{
  "rope_fraction": 0.5,
  "parallel_block": false,
  "lr_mult_o": 0.932,
  "decay_fraction": 0.574
}
Below are experts of layer 6 (counted from 0) of a mixture-of-experts language model. Rows are named router (the router's row for the expert), gate (a neuron's input weights, with its number), up (a neuron's input weights, with its number) and show model dimensions 0-255. Each number is 128 + 32 x the weight over its row's rms, rounded and kept within 0 to 255. Numbers have three digits each.
Before each expert's rows: "comes after" lists some tokens at least twice as common just before its tokens as in all text; "mostly gets" lists some tokens that are sent to it at least half of the time. This comes from a sample of Wikipedia text that the model never trained on. Tokens count by the router's weight.

# expert 114
comes after: " |\n", "\n", "===\n\n", " |\n\n", " Team", " Year"
mostly gets: " ±%", " Candidate", " Pld", "====", "|", "};"
router:115086128122157178118123136108089149162167115048148113135116185103153134156130150206133168159174063123134105197113154141160104174154084158177174118090161117163159132135118141111188093145115172074115137109149137087143157077097132142114141140109167133119109115152167189170109168128105170101137181097128152109138135092129115124088124132121152101136104137032125085128177112069153125131130166106153076129174099164076188128123075126155104123143136126074171084159096141057137189167104067144144108141152127119186139118155091145108168099100095142164106150083068096091136066123089156122116136148163163111118102111119086164051189113160113172156062130098112146156128078127078164177124107156156137065140105115120154084105126155127156077126102190130118177082122137113150124156135069
gate0:120158153098110080101138092135144140129121146104144174081120127118150135162067135164073090137164093083110099186132095143114100089122152149127120137109125124143093200085132114165212101137092138069155044175117082111210086122151155121153202128109130141160147123100117119121159117158101132120100165109130189126120168129095144087135085102145109161105158034143122111197086146143134179144148129152125064106152164142100133113201127181116143097105198138086122189156146146086176142157117108119167149149122173095086107101149090145128095117144125157104098160089154102156175136107085159169141179152160140098155148075084130106077087129108114166085189116047114119099103092131117137140151105183106115161121190188103141157154136095106107141135136160207119160143137196098133118147102118
up0:143147162151151103131102107151167129157155100098141105124130080186116091098077184160116110088196090117132090100078144131141153125140133188181121162146145151145139140127148098161144073105132102187209108118125119104152167129163088192146113096151092107152161166182186175112125121084134171093169129127097091128145090186111103116145114101027108092177119125135147089143048101101124142126126150016133113107140116103096106094163139128123154159059178050098138146126141121093139152107141115098065115169176167135083111084137146105138084119187147109170132138113111149115129147107116122160172103118074070142146135123077145120126157121164128166162168144097077090104158143200090085077102124130105108129149118136155156126119144130153077167114162211117071153118100152139130155191125114

# expert 98
comes after: " |\n", ")", "3", "1", "2", "4"
mostly gets: " @", "|", " ARG", " vs", "----\n\n"
router:138140149111148109105075073099103149129116183140091129126161144174165111149210109139139122183182138136131153193118120143152123143139133165117112076139176131126141111159163034100182118120084094139081172064185067093155085119156174120150162114158169120127112172157102080034148162079131187118155082122177177170143110108109111090136131169159141089177082128120109158105142096034158119119142163103133110081112059176157119117129093192175147121125116102089079182199128054077145122174137123117141100114156140135152071132129109144153111132120097117169135111092117158095131158069104148076077159138156129095137132135135171168136108086104100143127106081099097110139165075115116181148101126122123185119141158114139084118181122133108153128159103112152122138122175166124149123126120072
gate0:108178110094139137144103088115093137153126101067136095077135161126103134181102094100154039096143159123084089141123114112182202107100098108148150134141150180072099103119087157108181070178135156085147152106146135110141114120170141070124172117147120109103134144160160172081167142136113138108120106177096144185155147124132078146084180140127146155118192110084145127131132124116099165116140099134080143137162119085155116165133088113187141138134118120120074136149135103148142132127091103167171221143111118068180109133050091126145164100107126107088107114124131152140101142165096107121125138169117113096112130172104150110125212102100124137063104131184148188149091117094175120125152153063122127100150121163196061106126128091159117097120171151089072156181174114014161127169120155
up0:114144159083062131112101051081132122142150122139161107103113110158145113136127166134131184129112156227120112165103082161169114155161093103163133120120152084157098145085122135193134070145091069129095120122170075097113046082125160122089147145137127181146132124170130151108159115165222173074141121110092131166131127147131074163165095125091035154141125170085115141150132089107155181142145118123099162130079148100164109077140131038109127141168133145107081152174114142147094132077133110136134133118107101109097125163124153064106139184176124112134138164101154060128146097082185107108130145126096174104124117162135155103192107155100111135169143136088111161105177138119109164125093135149161051126113225138110161163125115127165117081137139124110123115167155146066141143111187116

# expert 47
comes after: " ", ")", "%", " |\n", "\"", "0"
mostly gets: "%;", " —;", " |", "\":", " ±", " -;"
router:097143086197189167140172146113150152087148169107116163150166177088117147152134175091199160131129138081088107133106133135102116132124114181109149096059129197113133125171102167125194083181141122163131121123170126082081105162111143118170120133105151094134083117111084136139126136123131112092187180117137144110105150132092119192142147144105167171128152183116144086128133065132119113179099184140126089083115143178144124124092101053153148105141144140127102137087094191114086122174097115155121130073134166143068055115147096143111126129147084078178095110139137081083164092136096165117133140109122102070110078123080071141119135173161112091160158158101087143104146088115073132138124117165094127075079140100156145123097117171161137093116114180195110169167150167162179105072188092
gate0:084123162175127166186062160152131094124091165127131109094207138120144121099109153122152113127177102142076161168137095179066065164181068156117132114129123151179110146117122083135167146070079063092110146154084171137083124139128076178102061165086116151104147144150150135147113167151123125066167132109119136141130090143110089128113118106155142134109085168094149110148148153107089077140116167096141077154202152128143149142095129125111137138130133187115196146193085134117126147128110169160102052083138151136145101084151170206169164127126079119151111138128135133157166101112123141076198163124123167116183138134126096136052128124162126092113108097158114152080197134117119151135097100107164154130085140161075101180095166102139155064161177120157180159107103164106137150170151128
up0:103144151116121154150093138162124075100151183102127131111196073093111147127091151157162137153125077146088118116044122160111094139052124128126125104108172145101188112138129187174097154150092100133131108174092140165093171172102135126114147112123119176109076126091143133126136143108072084135170115102082126071156155102161142113115167145149184136167133117162152201104132175151085197164170127189120140165097158110131142124115184170105097104146151101125192078104173183115137096160103089156088115179119143132110069086098116139121176114126124147153142142127093120076152110105102074118135148176119114195127098150118155183059142137128094078058154112125147144148134113087124153164139149154101095134194118080134057148053083088099163134152177085130137130059159123121101091163145160